Below are experts of layer 5 (counted from 0) of a mixture-of-experts language model. Rows are named router (the router's row for the expert), down (a neuron's output weights, with its number) and show model dimensions 128-159. Each number is 500 + 40 x the weight over its row's rms, rounded and kept within 0 to 999. Numbers have three digits each.
Before each expert's rows: a language model's description of what the expert responds to. This comes from a sample of Wikipedia text that the model never trained on.

# expert 17
Description: Digits, spaces and dashes in sports standings tables, times and years, such as the 0 in 2020, 14:30, ±.
router:535452435532460517532533452514498501506541476404534531508512457537436467523459488451504466536473
down0:524453540457437545500534549513453511468546510541508526499480510476471521427539535550538454501552
down1:493452502468485505476496524457578502556490502504511542518497478533551477558523511488469501417525
down2:459528471546513506520520472502468491529472483579467505488540464483510495431473458474480518499507
down3:495429494501478568492506490518480476459423476518497502514497478518489399595445497562462480485514
down4:501444508521496568436476461523557483546542411487562538609551401538507501542509473494468490477470
down5:569508600524484427476509497547462486510493582446480484473509515439496504503504461594496561494482
down6:566441469494485489444504499475474515535480512501467481539487456387500515522534491543465505467511
down7:531494509540485516485516461517516533442530511446548509524494427556518472558521479504545443459452
down8:475436500483481565556543520469530553536485479548427538533509435537485512504432521495508490511479
down9:510509486532493545551557466520524561499453502569451539519507448545508478533529504536525451533514
down10:565492550507497497554591512498475503563514555475512515581479506562507513486598509514516468489481
down11:509523524481459480486379509543568512507534460418547468556517423579480513524490539483518518635527
down12:516514442490550480499490542530479519497537506529458503499506522474515425508534448470504576412436
down13:496530497543516536586499492419480524505526454446513509470445456488517380475542484423506581489483
down14:511589480483564489485485526466471581506525466487491507482519540555493544564481513542490397556471
down15:560531528483407525606561552483514515470393439480496502430491433518491555401513520469475456526487
down16:485490496541478489472548495517409476489525501462517501436513550463440536563484498394591510527539
down17:515467465480499462558593529527469479499537531564502509487504495532535495550598473483508484448387
down18:509478524489483557477464495439535525537483592480488506504460487454441474568449470562460490547477
down19:490453591507455602424526531479440463501440484433469505511504506538522514478473466473537473521542
down20:544503437606530549495496442499443465531509530446493488479498546467485537522584548471473496532515
down21:520439515477439533495506504493603507533502496533482569474476528519454543460472404485478486538497
down22:589488484530531458475520444423505574441526499529478535552471527394513499504394506494507522525575
down23:504574412505555492555507452479512474534482448531433578518495513456481450544501498468532521494490
down24:587501547432479567480530474474532498523402546468536462505436468555513533557517513537468553536478
down25:471498512526483514571496466464440559431500490530530500548509552509552483492497508530518484515505
down26:567521401498539472464445456489523566535525527466445455398524462457517509461486517486485510468496
down27:505547487549544564504528523482504489494509522481489513479482522476458542487486500474437496490633
down28:525508486479488541497506513509444584538486532485501572511547433579446516544455505484434496501569
down29:579559497525541501550509530494519599484489448502516588521500448509575438489570532495498476473509
down30:549503586447531464536413520538480556475493452479556441488566465502480491522534531535490431507490
down31:488512547567487423439544496497547517517546533496498486510424465481482494462564483467575501552523
down32:463459489559523524439395505466518505586507497472516526507513455544423538482481507430525445532523
down33:516508521431462501511488529488468505463504511496523493465443546490538529452526461475501518465472
down34:479498456554474498464482467455465549432586464538421508554489470521511468528511517478517491512410
down35:528437517511462530421515446473510557486509500508453457456540550525509484492492513466460527493491
down36:506512540543532548506550508561468417518487533454509578439461519580360488531496503452505479503542
down37:548516495536568512498459525469508474537522461519476516518462524432542476533463507520520452524446
down38:499504554486536502517458508563499500497599496523506487489481456532480540457509533486535506495464
down39:540558505554486521559505468494487447457523471521459415502459552500561516422537575530469472496473
down40:498490557492511432466484551434452516575476501503507464502469508485428502476528416515554527506497
down41:473488509518564547482475492472448567471554546422526443471546468380542458506514497456557516580452
down42:385484504515430484488537559500473469523490434437492530539537441472461416539480436530503498506533
down43:462487561530500495469543486479514506523493435456578528511484495529535501495507485488456584441522
down44:547592527423491492572536453488495480466511476537587497513534513516439461491414531462514528516462
down45:540473473464508518480479549507577514489512500425530568560488521553546468512490585561443489530517
down46:497474475505496480451521492506519471453519554462562484507405518477516519483543488532508536558438
down47:508501477467534465488495550569448546503451496428482549453501546469561532494492514529459506472469
down48:517519477512467550508513485535562478517507431527517515526460470504531506479476525486471477550544
down49:479554527498477521488571374550471490501441509487518548472448576608485517508556527543478496480552
down50:495556480555513587613460528462510469553529517565469460470505503558510550417444552501482450479534
down51:515493451515468470552480499544502563421591506477543528516477514511507482504558548554534502523522
down52:512549508454450457553484473477489480517541458458460491551530527490501526513591492492503556442498
down53:532484456480532456574525493490526508509527525465526495464551494456465481606537513517497469501553
down54:544614471455522527378427449462559526525537484516516492463485511489485493520504585485522441450480
down55:433436496517538517510519481454519564466473514447531515497535472499421510454591491489483433491527
down56:518449455452523513509530547548468521463493520590488464514513533547541520496488477550461455468555
down57:414456539471461485540470515484484519510539474550465527479511550512516527534506545537543462553467
down58:450473529608513567473439525524525535522522499492494487400579510504506504466535465481512446501559
down59:535483514523482519524544531528450548497458446500506453552552519506491517453464478442515508533509
down60:503480441520487535496536503505575538545503469524499582555567503539470458574478454482414507410518
down61:502464483480492511474521416493485504522547469507453549449443470510486514525554490542510485496543
down62:439489439552608466507537444444522477630464492541529551510502525560499462458487508412533508519446
down63:488426540562514527445470503515518505558467520448490520538490527557529485495418548514508510478495
down64:443490468581430490420486524443466499495505508447536526520512454568448509422464489453464471493528
down65:475528487460527447487525516545481486552464520513448430486448550466542488512548547539530504510500
down66:458439496514449552549480583543468465467486536459536523465554506485540476498540473496518553494541
down67:472444486518446518499440566499520448527491441526491467568455486544489400441499531568579524556591
down68:519460530533536531465574495538507586498443452493539525456469489533530542434408473461466492497522
down69:545473510508497460430569507523453516447492499472542547517531446506454462458576477570562439521480
down70:499505525507478498478514438582480496487465503553567532531503483531505490547503468513494542495436
down71:453498449443569517546424476508505524483546521506421470543511549461489538499526422477509479487577
down72:452512480475483446532521548513554422490435484479469438422502476461498400502556445534486511520490
down73:502517515504475501504524534551433551475486565502547518469563495463517501492475525544517421515460
down74:552483480480512489531499546516484473496423481547546544490520580469507479563500531430488432503544
down75:573503524515490526482483468487504501518520560520487499496506563469530490516521427544526526527480
down76:477538580486528489455485501457535534525460507522456441557499490525493478485527495498460564511484
down77:486510517483495543518579503547454454495513509548362478445502510486511504476500454479552494483461
down78:554515458513463475509482493539494460485513509476471483519463514530494431450447499410548513509502
down79:453463541517497446516500563448484519569505509505463500529474557494495516513456578555486452502521
down80:460483467463502533582489463481404501488559421493518417528534545492559522480496598467533545419456
down81:508504535507418455523550550541492523535543479550486497482512505471522539495404515469473381550495
down82:526533457525521428437525510472508525472541423530463515471547540511486514466485537463455443449513
down83:544538541488535429478524450615433512501493502489516518534514502502589511496558497539540462516472
down84:444508473487485476481466498479560590535443473474429506480379514483384528487470446516466438505550
down85:529524509499505455449456497532489553492537478496494515520432549481489557447467519491535417448481
down86:495485494443532598475501502513491466532501507563426472524587493448529553510480539447481547484487
down87:412515517521577481456479467554533417540503512454500444547414538509480474510449501536571512494442
down88:494526468520554459467490493515478464533581512452482497457483515476580572460558538453520606471452
down89:499507518509466522463439430534502523536539496521522472535472519441452528550505426500484457478563
down90:455507516474528504454534483514490487598524496487544455471542450452490495517513469477496491487488
down91:524442482561489467542553559475526450498491495539503451466443490479507502574453438485480521517477
down92:494498526509471480506491514492535501524547514431505536455567517496499479507530480446467534554476
down93:539481540500549473579511456511513569554466500404474527475497497573519472486505488495486402477463
down94:476539455551542473454612523557442535463520507475467565440499541544573468553549534539528487505413
down95:473497511453505509516531447504493488486522570550506450476540532482502556501472533466543489480530
down96:511450541518440587527480502570485507482503534505511503503507491563489512511462539468504473510563
down97:514543571515522484509522491559453558550536474519526499570493540456461473544447461461462497492529
down98:460494558474434460468479509476517454523523498526485467539481499454491498476495476442467495516485
down99:570512537485484503512508564555509446480473470505498518515543503483527475525476560496546487433430
down100:488539526500449506482522518587380464491480484430505500490473479432485471554476509508456497506491
down101:471460562470476511506554533563515488487538468513552522490501558488548481425471500554476541489540
down102:468521463558467547489470521504539489523523498481585534443508490471441469446548514527477538411545
down103:507537397506447463482526516418491482516500534507490488518506501509503540531488498413507549503496
down104:564473498588552476540526534524525531525491568447478457486542461465514566468491505515477503492474
down105:534473540447515422445568532508537497486438507469476531544523499495426538465441411524538495480483
down106:466503466506518541520493526544360437510496532492495462442565491441539551522498542488463565487489
down107:478475524588473588503547517501468490506487534549467494503465507563518421516397503471501582512517
down108:464515534501530547496464458518459545448486592488448445523526499568535488449469513491414547520497
down109:520588555510492525535524493497516508575501522489491431540489497488485528479478462515491452546476
down110:459487495525560475462443471445535554428456493450567583549489529506462581488507579547502487513512
down111:548468487496540491448516440496437573437554516409534496577483486463488522544582492453553485451523
down112:533542562475449530498466510524587413468462520467468476504547508441472482524448501483524587505459
down113:469504460502541458505514543508508513469454451545445591494525538433581477474486492554409458510533
down114:495499476428460484523490523468497528569462502437489500512451483469502472514473554500494502497497
down115:416520472469504457438474424461436549459576510414478441554512546475493425560433507494508489510487
down116:521549534472514511526464461508541543461573485523349498502460501549517575514495488509537524487520
down117:419510556457511596521589474502530466521483494494491511544506496501520475527457577439460485498497
down118:552509482444531552453483433519443393430533467465520502527492542485534430446473532536497568432521
down119:567463495482510464528538508503514469456565469477541485410523390494501507504580569500481512477494
down120:542471515480496477447484550521560482524511505467505580531454481556489554534467506433492433494521
down121:524494493523550451490515482459497452501555455488524483448445480518476541498516568449563388508527

# expert 16
Description: Equals-sign heading markers such as ==History== or ==See also==, the spaces before years, and dashes opening list items under headings.
router:533541444507491498563456479456522495490457521487471532557538481504492464471479533503506421579414
down0:580500442510520507509511464482557522505514436486535578491486540516597421496478534548423405541557
down1:428473552602533540532548544527541458546519517545562454521547501531523435529503479549527555511506
down2:556498536527544527526459503542420483522472551444483526453476576514579494421554535542458504530505
down3:542464527536515498507513507465485484493555453535474463544459535500483395500511539520532539546532
down4:583485530508491575549532525495563554478430540520452504532504470503436423517477520492520554547549
down5:505495494464527473504463516449573457485490551492495509474421535471498464513406533541491527510456
down6:515452474521463484488503502523515464499545464442501481528447495491524535468471488491509638513567
down7:453515552499538624496486548476417514545528494529575527521517471513508515572538467610474497415488
down8:497544520454560448529548526473430490527571452587491539540522525567506474467519372521530440487583
down9:488523467498387473455514462494461516490468472449529495479473591467467442480506501457449516521532
down10:463516619596457518450445482470580559495530468454484488519463444478475437497527541503480462555459
down11:562528418448478526461475577476508459490476519505511512486567478438557551537526518450474473581491
down12:445556503506514430440531528433611470464520517488474584459462476473494556498472539485497500524518
down13:544449505505471488447545503521488501443529498391519534476524506461466534502508541472480558506486
down14:473560512551515480513446473466455572475502449541435473498511438510430505440446510478484445501487
down15:472453531549481491453462480521460540496532519463430497537455491496521458525502538468571504486516
down16:543519588457432507448428603567415527500528501507509486457551477504491534476494540424463412522458
down17:508564488494526520522523498461442483638536452452471511521443470561437505509490485513489466474472
down18:504533528525473451451437545501531501404416466432422490499440441466516516493489614502543520503545
down19:594508470469519478522497460504452481499445514534448493537507434540450509577475451506546568434560
down20:543523568476494561548472439551521526532511537519441522538520504557546564509530472515463510451538
down21:509552463499542570519491566498515464460515533551554474559538522489504529487500530500527461520451
down22:494434530531474464465509514427516444505511567480522433517541516465506517435481546558463450503502
down23:519467509482450505483493509509490474445461542511528499465578486508489451510537517501512529442477
down24:472545464476528546509572486473535544480513517479467470513449544439460487498489499403585482478567
down25:468531343528459528433475525491536506527501542428458520531491462557469475541423500529473582466500
down26:536501528480489539503535527494454439563463526517526495496497443517489519554454435510497486468476
down27:496458493499542510451501485514478496445504553504436554458498501481476436513462498533433461531538
down28:471485484564463515521531416422534534481460539467448487534520491493459501545545500594559488460525
down29:499529419479499458537528531463484488528517454447436611535448562513495544451534461511440514536478
down30:520519499538461502501521538548486440517483587510440469475452574553454512520466497510521525554496
down31:513480560462497404551459513439482500514432526489431478480476454488487461489501472443538540486462
down32:476498579447485429521486520469453431597514467517476495467557461490534479494464447484495515527507
down33:501467530508479541567498518465427493491391458505468500419541484491511493540515531383427553511488
down34:540464470492456477451469522473462512498569473475464497509503498510487544452567465478501541529513
down35:516473423517516542489456518534448515557502525518581464507464481523471545517469385476512492508435
down36:510511531538466497505468503499453507466459515527520513500471476470473495466425567549473475501392
down37:506512454557498526481433495541486532504529536494509603515537502406562575509506492608513560429488
down38:528521397548502513523520459541479458448495508543473492535489509512453426497540483490414493443513
down39:511504493434471451476475475480458487497427458531516492447521445545495558492374559472502516573453
down40:558469517539551487475525500539563518579477513447571502519489533447451474492548436521456476493428
down41:566611445485514505524485508536507499548523539535518520493530490522497492453522481483467467474493
down42:406440493504477525468486494570472539518474456500474447492462450494450500554504501520492500475415
down43:520501574453464453524599514485468547495489457486440540545570477463504558512536455518482520511483
down44:527486530492476548466477529541500462537568472444458499494535537481471498508437501504445457559472
down45:464459510475486506524538500481438503525452548512469479468549537448509515497545563504411500470565
down46:483508457467562520452458540533446528442456528423546516507489529514489485455569552549559477508450
down47:479489457525518467528566484482514566498536567494576456500494528528477506475557457508479488552498
down48:568580506532515480498543475490533564463525423592448573568493493537510471479524472517452480457561
down49:457425528608513553523522447548487446399460554437485541506561426471519520455505472540570499533493
down50:431539528499506525508518525482554546530442476454490549497498529512488515499512519491531475509533
down51:497512528503584447480532489435518447501563419504539424466466493552504483521527477426507484539451
down52:538550561532526495473538545552503521489441456533479439520492522518526459469525395463494493551485
down53:496530538450515457441495500502510496588470450475485467550472484445556506438556498549502488501503
down54:473516449498422479464519505509574536582532469528415549480454514504470449542508485419482546483528
down55:479546491488463527517493436467511490521464528589469497516523545516464617446457487454484479503458
down56:469514485459507510537517553496511483518546472497493467481468570541584501485489432484574428513581
down57:464449537481567514511496498458552597539500433509526509503547515554497488465520542558454565437532
down58:407455499538530506514485461537442502476539543544525524540438427487554538532503538529511515484529
down59:521466519510539532486435506513512563523481507560425405497487519465510511503551462445475523512459
down60:533522532522577533525523521546504558509482514471440513468469473499478455481463554568501477544541
down61:537512499470484542427486433502444489458488446471560578522507492535423481560508428519505489445517
down62:540526520528489486542564488481545487530466598421521561509470496572547480518453499473464457485508
down63:497436535492566446544521563489578506513478444460451518488540536429533524537469498486552460549496
down64:503474455542534593539485426528547534473507543442493454492523512518513470550516557432527477537540
down65:503491500472395484454503463488538473508500458460559570417442532542486560506454540456469434526447
down66:521542582475496522481431505555528575490473461523529550530459520486480525511522519484484405475469
down67:521520495506523536560508482456458532525532517420515457504516518515488498503565476551523476496529
down68:482425445495380595520521459487465530486458498501532444534516481439531463479494457431519484518571
down69:457421483478556550512558456433511588532492445512521483504483525558463489464545550518550543521535
down70:473484503446591505449485477453536500451469502464441531450521552593458475517499499499513498416456
down71:393458464555509491520559547492513452536528467461489481484498558548403508539466474494525515521509
down72:451425493369513484481501428426533489477461499461505531580484433528523503567498494490455530536461
down73:475428541497520460476512524514520513519482449512563497518462543462528490526551506485492530579512
down74:481554464467549459476564496511467480474400544534458519478492512521458528487491495545418566569467
down75:500462487503522464516458509483481410465517547505546541515495466517495524506452537472469483488349
down76:496504468528527497480459541450493500571506502553493414493499507455527539477524448448557538502504
down77:418544448449504505514506539537525517467460468477439515500606558494471566455499459480490472494530
down78:500531433576499520513423521479603479512498545504519532496523484475490607552443422386495486545523
down79:528540497461424466587442630448476527521412515546508521487527433456478506527497439520453494513469
down80:498493510470518512496504478477549475495511539470431443544519483525474418516506527459457506506538
down81:430491443494461562558477544518497546504543550420512507472533482504531521499502482547460488473529
down82:455484562503489579447460527538505520428452516477481561468506532475458567454593478489541473354573
down83:537578520503469513488486491474527519512408437498470570486521510570477513512438494508506441534405
down84:515457486392463585558541537549568493516483470544492558463501496559535504450471456406539487456549
down85:463474538475535484463481556495450490480550452539502498508452419451502469424512527427554502422488
down86:486472505491482512434471531535488454508448496537553467545459493444441495456535490556539467440429
down87:523511487474450500479437519483483451468479568572509463510484508498478496477533480511517526455594
down88:536498537444526514469513546434550497557440451522505530494471425472572495500512533485506551487468
down89:487445534498506515511523481446462537504499533502480486522468564501535445541542467518453543575518
down90:541509439501461497501476394535549415516496577553508475516543499451528515566565507546477423504460
down91:541523559437478435471548454517494465498462471522471540497541466453493550537537510484488428486467
down92:528500542486511496477477467502473440458538516536540485498447494495472425458566505540467483550514
down93:518527499476465557456551525512496500423538530398489453481453520487493474551493521487471549488507
down94:556472489544472447429524567554579453428474445461493512408493482508475529552460456473469505446400
down95:511502547535474472506524513460485502453488546484564492541484540523454536503576417468544528504525
down96:446545516473486487485559498527440442590540539521545429466567507527542543532519544528443498533520
down97:489519588396503446466503430510536513501500490554464477502502491512480490477540460413548460466541
down98:467495465528464506528484503497493487512545442437475574544516492455493518524490499472485455483424
down99:487451434527510513442572504532546513512562550504468482441478430466455472486450521514463483514524
down100:494499455479517581551576408515470507510486511466505477459545542465487460482583459512521524481483
down101:450494570523475515517497505467506517493554531512495500556475559583440478466498524398493483535513
down102:473477503525542447525489525447466426484490481572472517518513517514539431559489517401522493500520
down103:513451450461550484481443501565331545433515462529495519521485534525495468526506504455491544515500
down104:557526524429492540519488450535447530489431432506492480506472556533442474586506491466530503483580
down105:533575550462482523544510517505469461485480518531531547455556455489464522493499568443501510546542
down106:501485455513524457489549491463511541493509454477500515544507428575465484508446557426458498480370
down107:458557552512476489587513470477507547465526546499508438550507483453525566483528476492501526507538
down108:491516511535583516498558443487522530596441493490469515441562477532524537474544545500454477505524
down109:539545553473459432484504478465540411504425556499519471500494520504561516516450476573464473511500
down110:495450410483517510508500457478527599539506517422488507532507502429470545530513533469457455487447
down111:529468505429522470489566524514543476544503506517467507413546475549577556461498479478467505514468
down112:548496472462466484452446510485492499518492484482425556506491558575524448475521464418477486501529
down113:467522547474553536492557491507506495469497482476514498577482533515479528524475519553436558453465
down114:424506566507552505491478530517471473561473487465516516464476533491589519447568520510606486564538
down115:481498480493477468477482509496498526528487492464476496438467450549501420462531431464521524485508
down116:520512428504580483476440406503480486472601569495499517525485441562570519584511595486489444522543
down117:490476454514463460462499521468484518464563469518513455496542521497472553461493536547476537564445
down118:451507512456474453528522523427530498509446498542528539513479515475499503434517585584424456509549
down119:463427431475477501466522497588563536513468539536436485493478487434500521585523510544548501517563
down120:464470506483532537522460488513537510444462505480553475532481450563549530466442533499465504556532
down121:532522514520483530431510489498465476382498533487428551485455552469490544516510473453456521579454

# expert 28
Description: Common nouns following the, his or their, often about life, family or society, such as life, role, wife, settlement, efforts.
router:555506519486397506544503544466461532486495563393478512525570548432426470528489469435503458457478
down0:471465533425482456463500479489530486515532590459537564488502504443487565519488453497528474547564
down1:487530520428508540503549497508422510533456505441521524477528566474427503460597501452529486475545
down2:442509475435449523474474506442517461484515490475571560527544447541496517435519531497492469523398
down3:455552536531509518505548527502500496517446502491540485538506445494541449571519552485513509579500
down4:480491486562490559535505535548441501508547467442508545560488479529504522456446497512542501495463
down5:495506530518443488495492558492511479444430587505467515513516457556456482488546544501465404518520
down6:479520534557475502509480397501510476519496443493448508491521552576504408434441511496476429526475
down7:440490483471485391538453499465549493539537440581476518443529426401497428517513494490516433495455
down8:565551452442542507483521527474513489555637495381502458472514394515530525461547521444474478438482
down9:533512520480426478575544539512477553496543586437516544529475469517480468532457577497449527479503
down10:471482471451518528516530539430471502457512491531527523516481449521543489491481516520534541522493
down11:515442428470536507417501565489506474460518560471474506495502441548507504473446472510499504501402
down12:465492524491434524466517491495387511516422485541453576460506541510526464495486496483496546537454
down13:490507493553495500468495518484470527478451605491564523463509499469479477530497506385496493513526
down14:482503561516482544602532572523501471595479522476512550571398481427481481482506501420497467513469
down15:512521474511554462533566455555524497541522518498453445577563520487465426521521449466488488516458
down16:475541478486499519505567463489443485521503536514459436531494569478564490539468549510477541550488
down17:475467447491534454429499482532466452538582556538496482511527405491515467482425561420509488502508
down18:455598570433473439463526494512438546494395545575479504485502496434489480483527528495527515533461
down19:496511491486497493525494505493608468469526447543552470471486430551445515506570531490477449537456
down20:439519575432471511451565514514566556521509521519545590510540447523446479427481449454535589451489
down21:495529492477452499515486513465480488500517532563497476572509584514550484473524503475445520460470
down22:496547540453495479493519462512401485456472515557465511485493514470509466462496482463506446459485
down23:544518510508514535568482536469630507579514456452500457477439532583502500518513451550496485567429
down24:471539551497587539518534482514506555506599462474475438479463413511464473489532564477561553495494
down25:503465469490484485510497494454556448534512453503457427507515543520519537579439515540482497526497
down26:505452452536496429573462530538409479513515468551480480469568522463536503468517432498470467508560
down27:454505457547374452522534490464448523537422490497506500511488510483499473527475507497469459552529
down28:532461486433487524463494505410475503475482462497550498489534511420552571470479481492533482548465
down29:504516486547545488530544514468452489469484522525477549567453492516471598442554415542484442509494
down30:455540549466508496503500481503570505512533482520536500499504527513499482499508584525463496561590
down31:474535491526579503516469517501513481538499483491550533515461489490508531526505493479532437464472
down32:528478472514555475495540539472543485505508505428520481458515547533514507587499445568474524527463
down33:509540542525510470516467487454621526532475446555519497492524492539496510516513494561496526501491
down34:491509468514509542473507547510464525469542492467550457490501443574592550516429480498501534455470
down35:560499565470460428549541517529561533442505555446493486507526585570526497606512541558508507500501
down36:547425509519443556386496485487467481505434493488573491456457457510480486437527536455475438485482
down37:491429491503449499483467532542431500576488472491474419481513556454582472505516476459572469562403
down38:487480449512459482525456444495460480490482449518524524526465512506526553477515489529487548518500
down39:493485495514534484532564478520564451427519502540516496467470486494476541474503458548520527525533
down40:528507531509458426534487510470434515531495494460515484445463563445464462510486498504529499528507
down41:527538493523555512558445486482459499535421539503467580540488411518532546427452503538517484516467
down42:482588479482467425458506458527485505441420427532537592517499513532480431502515520534566548443470
down43:453545461455480466429450519476472383527427542579480500485520551531462464465540465489532529497486
down44:525516516482464504532431470540482441523432429459501494481463485489460469486492570540513489441506
down45:515544494491371491524471548561431520519509531581446555484497379539525469463454463446504564516497
down46:539511489578510489481440541483509537490466458502485464467535467477529476515508473469558594449555
down47:518552466495518433456483483495511479434530482479479505511384488460494486565451419549509492522490
down48:441501482502548522520448553506551549466505522583480537481494524468536472517468477514496522486455
down49:498560557524431473390500475465473572497465469578553556457459465455486506479572511512443489466474
down50:495494448522503541511540501533499555476518572481429457537547507463457531507461486465518503456427
down51:460500512478483526544457512500542589450494525549511478527455472489441422512424475467465473480561
down52:531442491463534531456516489478539555470507433467505544493520489456430438525440518504550497521492
down53:518517453528511561487475487509478501493520539525517529472479479579529569515577458502467520573547
down54:515485473476541455519485507605542482500614508513491490522478463560506510464510524478481602516548
down55:523495499557450484502469550473551500554485634483448559477511512459527573405458478484473455560511
down56:505515468543540532525476529522431470432454511425516530463451520597469474524504550437508482517533
down57:519485496474478469537473450460534475516551566557389506445506515578487572471541513540456522476490
down58:480408460496519509523512554492550488524476473435461479509558457440518483532530564515490516512484
down59:605569543546502500471486507478565576505505521509551523525486485527511557477526506528514517479517
down60:552466449495537527467548545480512525453552486459468542501480512506463514420513498546513463443480
down61:526501488510543483516465511481574495466538518549536456537431499523524493438558463451473479488500
down62:519531479424442527526514490518536459527561466440492460527452484531521536451486465546482530477470
down63:484583444502502483524466538484480554523455463420454513503482497451532505419474502433442446545485
down64:473485450477413515526491472499535590557620455528478478474514464593469489447541532582506533482517
down65:523519456491552464550489489471590512523514502496505557474529494538527531537504483508442490482521
down66:487540473549479567509504486568589497419503489525477491486497491553520522517566480465463476483558
down67:466460535488463565602553510448467546496507492508474521475517487444463491491488466524521480502515
down68:522508541480495488504475446500516483494444523518589511549545558617525483472496543462483493461473
down69:489485588473427474391542524447481471545547517484439527522485596487502511473491465583543545560424
down70:521545528486465485515568491518561496538586466559481474463518475512490506519573514488541534526536
down71:482543485485556474481457484485511469543505508473502509501512443478425594424474472461490501556517
down72:498469494522548508503524494478491504512544442510551501490486515572455502505511482493425467514481
down73:522470511457487514441476495583566460588511498533454488549485448467424436523450547504448557490452
down74:520465505504566458496492558469469458524517375552510516491479602463518515482456415456481535521479
down75:506524514497386505457563491497446514461545514538518575472508486514527523510547449497482496463398
down76:454529484514473561500584469494467419529521531515487487513538523518473499518457512459453525522456
down77:474528593527529564564505554474515460374563532489422474522547540463550511515451557492493482515476
down78:460444515537514456559491466489553488499529439518463550556496516473461492496452473488438475433568
down79:429478464463572449472566489422537489468517501508486568487501473518443457498530549530486601549513
down80:489477509527429502385464484392508575542511527552463441494466482460491513493542565529547482477504
down81:483478516464547514513470573494545463464569517540512515450505457547503545477562563490480477543480
down82:487538465445496467419528509531514472463518491506463464485553548553488538491466492519580569452476
down83:501531569475482460554512503528428499519456433531541507506512483464499425552447552483618493502517
down84:479558529512468447456513476560538545599533433563517469516418457450474455500558487515474502521458
down85:567495496465445471470506530520492562421587472545482491432455508524520582448538466544511507575524
down86:417526513586491503526497472403471545567517483459457490551508527488472469564454466521457430454491
down87:476464461469451512501490426541562435516512508405516494539495504505539506515564479548514524537483
down88:515518502535597461484430449495529516552549550460387510474513462418464572532511456523526517550496
down89:508444541480478528557495499399565491451495468583441451431524501479503468495509496496503426474502
down90:480530468523554422464558474560469524540486515486509500472436491477519479508497511527507475495471
down91:484491486455436518526388542455571472495438459561514491571513447456487487472415499504510529513545
down92:461549540574515522558506493488503495582537483483555446533444441541524481515483530540519506408516
down93:535420556496466529467443569570573456500505536616518462496456534514507419499489529480520472429470
down94:456540525500477481492567499516510468523549591507485579488465464568515485457523445478486574538531
down95:539509434521535604457510542480520542491536537540590576478506550501494505437524519497550522425536
down96:529470545550493489541484534527534479497568533508507525490516459532471508517542508486532457519468
down97:483387505571480517449462482505396467473483490541493469448455571505534481513486509525513483480592
down98:497458501500527546469523548433563577438506500504456505458504528526480496572458438531513453456434
down99:485552490503510541471443497516531512488531546515435531513524438452551438442520552488545538493410
down100:518421546409483487476416543505536481494524516517475551479452487518515524506508561526503524528553
down101:571571463522536530505470413520560495567447452563529462504551454518465520567478492464519509519516
down102:492476478494457484479534453461495500515498498504561503494493449486426537514518458445446440505475
down103:487476426559383526497491510502488514521464435514558560442483512574532517482502466568478457567477
down104:513472568488511508417483526440485533519420508582524442549526570446531496487477570417508483482445
down105:471465489484479465468507507497554463482561430527455503517478469470461499425517484589563491513532
down106:492564420509495433491509445550502518508517504454515523478498427564453532471554485503463557547505
down107:536528487426515502460452504483515519475573533554544420486535469483447480518460519554500481490528
down108:459522567447534502489421500473522527497474476516526557476451510452530526525504551509440499496550
down109:419491542514475470514456426482493591545505417501517459579520490525564503516497534487455495514453
down110:487481534482550485487582547478571425508486465547592487566493558461495444533447494510478532514470
down111:476526539438450508434488456483514455460505543553472501490447441483515543442576499513581454522508
down112:520492525461542488639452558495501535501505487433523508507526532492553588585448581481536434507514
down113:504523433551475471488511444508504520483531537618487465520454534487515474486511544541455537499559
down114:435456534459541475464587469473470495537508520466534456468566486422510497562478490437501520488525
down115:495499477561454440513572471493482473534482455461440469464506460487534480525487468469482461551484
down116:479507487489490534587531526529466542452459473518463472463517527476436442541468504471474463487530
down117:465555545478485460475529481561496454572509537527533393496444510473515496473544490505549417522495
down118:485495522548461517509469534550520509497510533608555510538430474523447434484493490531525478523475
down119:472475466526612475550592563514533474533563470455513485523534472526502512557431454548549461437477
down120:425496510503515439460439505456499512499410485606506496500381491425529422573479587509463525475487
down121:499433498512506572480503562495443437492512531599496462547433509496411530588472536473579455477502